Weights of a small mixture-of-experts language model, trained from scratch on English Wikipedia.
Size: 8 layers, width 192, vocabulary 8192, 14.4M parameters.
Below are experts of layer 2 (counted from 0) of a mixture-of-experts language model. Rows are named router (the router's row for the expert), up (a neuron's input weights, with its number), down (a neuron's output weights, with its number) and show model dimensions 0-191. Each number is 500 + 25 x the weight over its row's rms, rounded and kept within 0 to 999. Numbers have three digits each.
Before each expert's rows: a language model's description of what the expert responds to; "gets" lists some tokens that make up at least twice as much of what it gets as of all text. This comes from a sample of Wikipedia text that the model never trained on. Tokens count by the router's weight.

# expert 50
Description: Space token or quantity word just before a number, year or amount, such as and 57, on 19 March, $, age, six.
gets: " ", " $", " four", " age", " two", " three"
router:486507505537492530511536494463459505441519460529506518496524551470451499554490518480497503497483488509461460519534465466523527511494536472509498481507476509523497502520486491506510473499499473512492482508495505500467517498554465490454513539489488497487495541480495527473467523495496506486500468500465526492493502520530449482467465513479476528475532514511455521494474521495524567509456477573488517509477477466529477499462496501532491533444530475536486491496526508526491516520481483502502494502525493501479534461533502470448514459507513514482482524532474507493513529471517533536
up1:468499494479503526512507479482470480478448487516496504504540497498509503496508529489502497526498479527489500486521513486482498556504480505529480481501435501557481550499502493506538491473467495492496504466520529562492448485520510480514528548528514470487521523503514521501503481531534534502500525483500457502505470471486496498478543481504480543493519521564473506505548540492554475536510481515486508509501475451483486499484534473532478500515510441466494502543534508496531490515505514484489510529503487536557487487515488528546525514467471511470488491482505509523567535503481555522
down1:507501538490515464511499513489468472474484517480493508491497529472535484516506515509454477470494539534495522469477505491511501437518531484520555522474506468492484489522534448529508482521475502530529485521492484485520525527478476563515493495474501484468561535484491494507477557495476475500491475531491474492506518526480470516527496500531492499503508488516518479491504502476557481523526461541507455473493495494481494548537482535475516525494481472526497501502467504475465505520516491513473472524511527489514520532464499520464435474514489440519466477495529542486486480509488429524
up2:525516475510507511467492493500494520508512460477491470457505481437486502502481526508473536524471502454502510490495496512518521514507530461530485479513488550492474493516515470458525502544525509497510447453522494482524523476506488485523526478479549549471521531484498465457495510466529464492459496513497456532524503534524521528485543451508516461502523511528476433491477485478500481500492497541495490498519527518527536501534538475465514507508533521517503492496485521524498478533482517496457501483520457516493559507534521481462524474496488522529539523496546515503441491507484505497
down2:499497499499476493509527536486504485516524478505540520525515468510517505527511463514517514518483469499464486483470497478501415495471490508505498479546476488506473524463502485504507517484485485465504460540499466487496514514516534499528531496485439511518463509510526458513482459505481509496529509542528458427468483468517516512473498502551520505495475510492496510515541512490514488482443520491506510493547478506532497462486489545480531487523470495448454495478469464496481477533535551479512462492520534539463485470529473498458491471456482486507473498543492506517506490526472501499
up3:509492497479511497508466486479513484492490481514467561475503463490490542500488467461557492551524481515440517478488506493533464485512555496545497501530524506503466511474504480520493480531504518509497510490506463467486462446514463472469493489540518489534483528467471485501476507512483509563492541448489500505529517484487473555524497468505497493530491480540506554526483505488505469462478496520468458457542550483505453497467486542518482509536496529491468488495503524507509495513499505505468508504552488461493491490443509500510487467518517496488473517515495500501526491528525518521
down3:472481502474516486506498529542494530483480547492497496504476497515489525486486488444537474453543500532543487508483457481493523525445471499473509520484513465502464515484453502503473476496501517510492518490542511505507523498522499457482499509452517576490491527497500503548506478512477478481462474509508502491506476519477492487566565501480498483463524512508517482528508512522501492476484496493525477507494475473466537477508454488502482538517513472496484507514488484485477476492542510488488457491505519506474460555514505552504517473468509515511465444547484471485522525512436490522
up4:508502450481480514501511486468459498475473449454508502484503512507520504524554509472535558518476470549469483526522506465492479497476498464517489495540489488520503477519474507509490454493479495514494446456486486488505495491538465489490482555493497456526464495436507499493537501503503464481475501507495481529530504513493445490522507525491496455527488519551501494476448504488540505527483497503478472515524516471517487518508505550516471497459524480501498507554500519494515488550502501483480477510481480501444507484516509526507547487496476441459491496507491534474512535501467467527
down4:524496499491446455500479555555512485524495492487555495535482504552498506479510488511468503469542526481532488507492490503506487546503510538515455487485537495492467527451487477507522494507465486483525484506540497521539486526474553507514539480494506527517504484489501511548477469461464484456486510512483483504444487486462519524482528524495521533492486452518491488511512517476461476477526525526490558475478506518495520533531497485491534513487511528524489504483438484545497524498485507510507466476487496514506474499481513522547506507512533543500484525523509454500482438512498534512
up5:484526533505484536484464509464476492506516501489471512530531527514475508501496491490535521533562485484462522487500535490507472489421505510493456530537508509488515533504522454470487468496487495509500446484495503507531473490489496484516442504494536510498542458482512537459528521488511444482503468538495538508495454494512498523464516473459461511529522507524469508499498490490503490482533525507465520495511524481548460494514515494491529483489502483449506494549458498502480526521514482489521517512458532506450518464517504527485463482521522470499473489509539462522470518463490493532
down5:479493536486485505497483522510485518490516515541486515520490514496549524493516491483493530457500485536559523504464491514501545447536491481532526528472512495498525497496494521515478499505520492542496514507507463461488515484498474508446452524487506510494481496463473508488514512523496513500543566514476491523533486520473516485557511499529538512479531496496511500496517471515530541502535498500536465502495463514474552457512480517492538429504524495518501464470534458531533472501506506501507463457497473522528536470543492479475486520479457509539500492452489519486485495530499552505

# expert 17
Description: Second or later capitalized word or piece inside personal and place names, such as Kelly, New York, Hong Kong, Angeles, Gilbert Walker.
gets: " B", " R", " H", " K", " M", " S"
router:508499494525487529493508494509547485499491459489536535497532522536582541487514549460504508512485496527550546469504470494488493489507474495465518474497493479504498498513557502498498505486525542455421517492502502506473469505496516503529506494511485483507510509466447472534554489506499529523499508484502492504509499487511482513518475502483481501501497515504495500498481479469493458477481581515481529507547476490462499491510477508516473453473507526492524496480467503443444502499499571490506468487484536491508494525507477522508499471507518537462506510508505499521529548496500446472
up2:510451487496495528477477501527540520460520528522499485473529508515554521496488513476516504508476525478507510451505525530488520470508533505495539467521507507474496504475480509517455480524509465461512517481500486527529462462457512499504524512536494512555510506553498515501493452471581508526505473522508482491502481543459472510528484497490467501498540494505537511519506546492528512455519499487529502489480530476501521528524524451478461515496488500498510528472492483487507506550496494494545538532463520485492503540454515516475474447510478533510491498499521481503498508463463553531
down2:523461492567526483492498527475509517483520465513500519516518488501487511479480487509487520545520507469492478510526515495539473509506500461535501515517504470512535529514537491470571505497490520515489467514480506504484489520519532536522460474516446530506480466509481488501504496510465484519511536483485503413489502517531519472495540502502515519495504498480464532464458495474508490506504466561507486502525505502497507532455519514531515529473479529569495496495493493502542473500536505514463483494503496487533500461532539521509500499590463473524520541501482530508531503523510488515
up3:518508505577519509536484532480534529518502518492480491518492482522463553470521455493534516490511545490548521498501522492477506507534509540523509469525492516500488529482486498518463458518472477517473540477447521513508463469472532458466525517514457460513513495525475520475456474504532484518516507492512499526496539518497485496482500453495558531527496463486484509506512505530460539498505511537506510475502512509536513528486503490473507482521491469471517497517463548502512491529531531494517507521495520484479487479503500473488483451544528505498521523483467466498536561491504556487
down3:495502491502463516466493511481544501474494470535514479509506480478491540497528518441463474515507488518546446481520470503513462510549474536432493473491499477493478487485517544520490506508469500463461500502487494519533504516521484485501494466486459476477553504520506509471487533483549508487519498538506494491472519482492494508534492521535513530498490558509483481520528508523507472517440490476471511467483459499485487489465462524499495499489527516469526533489510467501462553456489502469499554490485515529518536476530481470492499474468468551497459506472518501499543515507486480516
up4:509493473504500484537536477476538524504513503523509565500466539528506480521493497469476493443502466513491550469499520531504517497510483486518495486529493466499516527483536498504508545479505546431484501455481467505514474514491526505539505470550521472500584493520546531515479478479483493516508522522544505566501518471524490507523518489502498470487496503484503475478517503506508535490527528548513489525520516506549541513564490480501506475459525511492490476526495531471500525491503550483509465496503482498519493491459510507498511483479493548488491501483478472539521538486512535488
down4:555475501499461476533493489464500483465516521531554548472541462515470478525485506493485497513504478466473489491521480522522488532488502471530499537526466517474546505516519481503527546471502540449510526517500500479488554447454475496465449452519503489474473506560480521498505498501485523524501500495504516501492544507485519520512495505511489518496476511513524492531471522469539519455472478529471480467527527491511486516514514497498498510529507519531513503502463483502505471494510528532483526562479562502531494530503468523491482462520486508481467463511539526496528478519492469521
up5:530500480537479523474499517482520515539468482523520457480510543521521479496539508503537510537551501490497494510468537482509455487527465485485456501558476509481514505472520500530535498501469467503484507428447501524538452542498544478479475519457498483507522483505470512521478511501510505476530502499511513538497535516479461474486460489470515533487541509501478514506498458479571509470524548521481504464518475463464519477502461523482518473488521482490519496506511468486500516514511495502509510479512487457517483533491509476515499483527530514499475542501502485491504568496456500507
down5:439538545515508533480496469537532553532483488528457472504485477501515467527457515469499547481521473466521521528490499507493504516527492469476472483509491494501571503478459531518515480511468469531521476517539500473512476470520538491539491471450518530506493490460489529518484531490525442464500515499490525513477487529461480464487528498499477512514483476519495447540493524480482492514534487509479500474500526531531486470552507474501501484504497498472487487439546524474486452504492484463490525441530498528487524495500511526518522502486505499509488500522496512484493486508491469500
up6:505480457492491489494495502475533500514477514465516493468495469524491503529535496485569510478496543471455481492550514507471477503464507494472511548533523543535489488479492491540522520543476513521472515476513510492463514517454526493513503515508494497479518476476487499462523508509518508483479519523471549471553492535512505501553485508542497511471500479512495495507564553540526479492484525541516448480519440482506519527455489507520477472511491494514503506513497508453497526529453520495508507493502541527496446466526503491516461521501479492519498482519509505447479521460532511499
down6:519517524515505487462502511494487484531532481476492511510483496501525488525482473488454494507470443532514464501497495529469477552470464516505555510480490499501479535509501447512458486484505544488498499505484477483489495504498496479459520520556519546513536495478489504468507478552511523496505502457527484515480522504511521495481498488468510488489487501482521491499496480429476522486459489470523498503492477481439516460501514509494477507495531503495485514444501495484539526517550531480449501496473511476501514493506497535506592479525552511488520501561546471496506454491485520512

# expert 20
Description: First token of a table cell after a pipe, mostly opening quotation marks for song titles, plus spaces, dashes, W/L letters.
gets: " \"", " ", " —", " '", " +", " $"
router:493455500510526508472501500488487509527547504495499522521515522486436517523504505488500517543515521498497427432488496484497481535494524508538542494517513482523490520515462492494497493479490496480493538494455488473525478481507499518570507493488504488510514488567502514467451492509499487540457513556515498495498454516521482498517502500503519511536484510510524490526495501489549510491501526524498507522520485493564504501540473471481537493512514499500451525490446530568497509479493473450503524495495490473512497505513525503513512519509475503484469483487473459498512455420508478535
up23:514523476491518537458514472498498487505526466474463532492509512531499542484490521492547513513472487496527524510460483476517484475543495527451510471549497489491482520487529518481527492506549543436531475481499499545481457468487516496487483500486471487495492538515518486460526462509477509494514488486488493527549534494529526506495559459493486509503475519524508510472512483491516475465501443516534478510494443529499517525487498501490495528465509518514473530463517499494494496518478521519549504510564498479526504475513508486464435476496543476469508526527507536494521524487489544524
down23:529498563500458471468510537479506507494502479497481515536494509539513460504482496505441486498467483499539490522503518551491474484477457508523468509511534504496478496469520469500527495534465487514474528488544490469507523542514498526503465480488492496480515513464474524501528471483511515499528502505495478537457506542475522449467514471483455556506455462487499461497483503455456508514506478533468505456487471523504511527500517481485508495512478466508523481471495515461520528535473482472463549492489493488475499477505527530521523519538481512495501492498496483484482440550470498542
up24:481494504500494515524509468457492505520519476493512523480508460506532494503530516522466480482492467463473446503507522520494522520491513489501470488528539479522541517466510471471519494506471487507539494491489522477476448466518465521539524506481524444503529529538532477512465482470505488543491471559478487490478494492496558530461501526471509506508510472461508493510534511493509491534483530521544516539463493532495476477490482477523533465507492512460443451474500510576496476479516483478507470515465465508490471497498514490473536538518451521503476490472485512490469502472501513487
down24:512512537501486522496476484491521513507529488508490521507484536494514481488499521474514541492523492500515516500477531489452487525452447526540510510500469522450486490468538536508535515497474463450522511484484454525504518463499536527447501535506485557520510481525488503509565516536491469494568452465523538566468514504504522457522502528493513520509493476500480511507465491533520526486521506486458500498490537476458525464529503519474544471525504526517492473503507470468513503494509521521490531486472519477456502480503494538476486510521530475481511490489483477492483522530475467506
up25:518488451470482487535511497500498508503526457489475477489539530494505477501501506524442492503479518447491488491509488464508463526522477494486492500527480499494521537515498486467499535526512534531501480486553502487493480449498537497484522521501516462535506559517507481470477493474486496518489459514505475519499499496460512506523534477460499489486504477502514523537464463485511479484523491463476495520528533471483517496502498506495525445561477526487485539510488511462548514470508485455527487522516443495557512536537504535541504492526504506525486488493531566540528542526477468507
down25:484499524466546533495493510455488532471529520553482485523498483547462538503532490476510524489479467511561497527473441548486529461474524494472471480516452477540536521548510483456492523468507512507457480493465520478486543494542481491504486525461540495559464448519510496491491486473515493528498503500522495481479487493530497480498500531529495478496475503472497460488490489486537527463514511506494505529486495485523523513476504508512527495498487498519530488489467524519484470495496512453527459495521535527487505488496469524541473496497453537500483498519483557519482463519494490504
up26:494512480456498532468502515479480461460519511475471462512502500479493503521483502506513506495514509474480497485512505474508523465521538486469507484472499501514512477550462470557462491526507518562510512471498550523499467508513505530466543520469517503504480497492519480515495514551552482480486500491488512525502486477493472524472511521528470472506489496508486473466558508481449482490499519472520493530541535545531519501478530481458506494483535506489489533485482476455498515519501470522526537537475513471508488540537515483511487497486432534492471495501479515429452522531504535518
down26:508493491591495454463509493490540501520506526508528496474457510519460554493508492490484536480505544475477526502531486513480509518493488439501499474447545483532498497495490495506509485486470483517495530537489528496496509549531540481478462524518507504530505509519509505495469471484497461503484519499542460470480470477475513516520480514474494524456503473500467510495476561511545536516515506483482557521498485472496524494516502490471507504519498513460485511503481477520504486464497468524509502515556489534560563476530486506502549479516517479488511505531480485507479509490467500462
up27:472523479467462469493493494495505510480483504490498469472506523486459458522467495511463503476498495472470454474488545521479449493509535513538496508512481523540506487493494522473474473470530485499524427470463512521537470494493469500497461482480511482457514490530532516476496481568528487456471465503480501521502470512515489502522495513584465533545496473531535477490517499499543513499524507469482491470539511510530537503483507521459490498522505525482507498528513498495461501555502497512528537508517523527533510518508499506509503517455495506497498495497498502455491467466470546466
down27:459484500482529520494491476488511474514491516501487502485567473471459521505505531521494475529516459513506499515514436506518536486538467478518479502508496513475471497505525475523528570535521489543508551503500546496507516519477500539542469492509447533508505458528498519465451522468492491514553499492521520504503525505511538495521477510524537465512481507494515483506490510488498520515506510498521509520500485488519513521450471540460483459487480473471531476463528495525529513504470477510479454444481494489497507514515519428474514464523507500497470506474523470560510513521515487507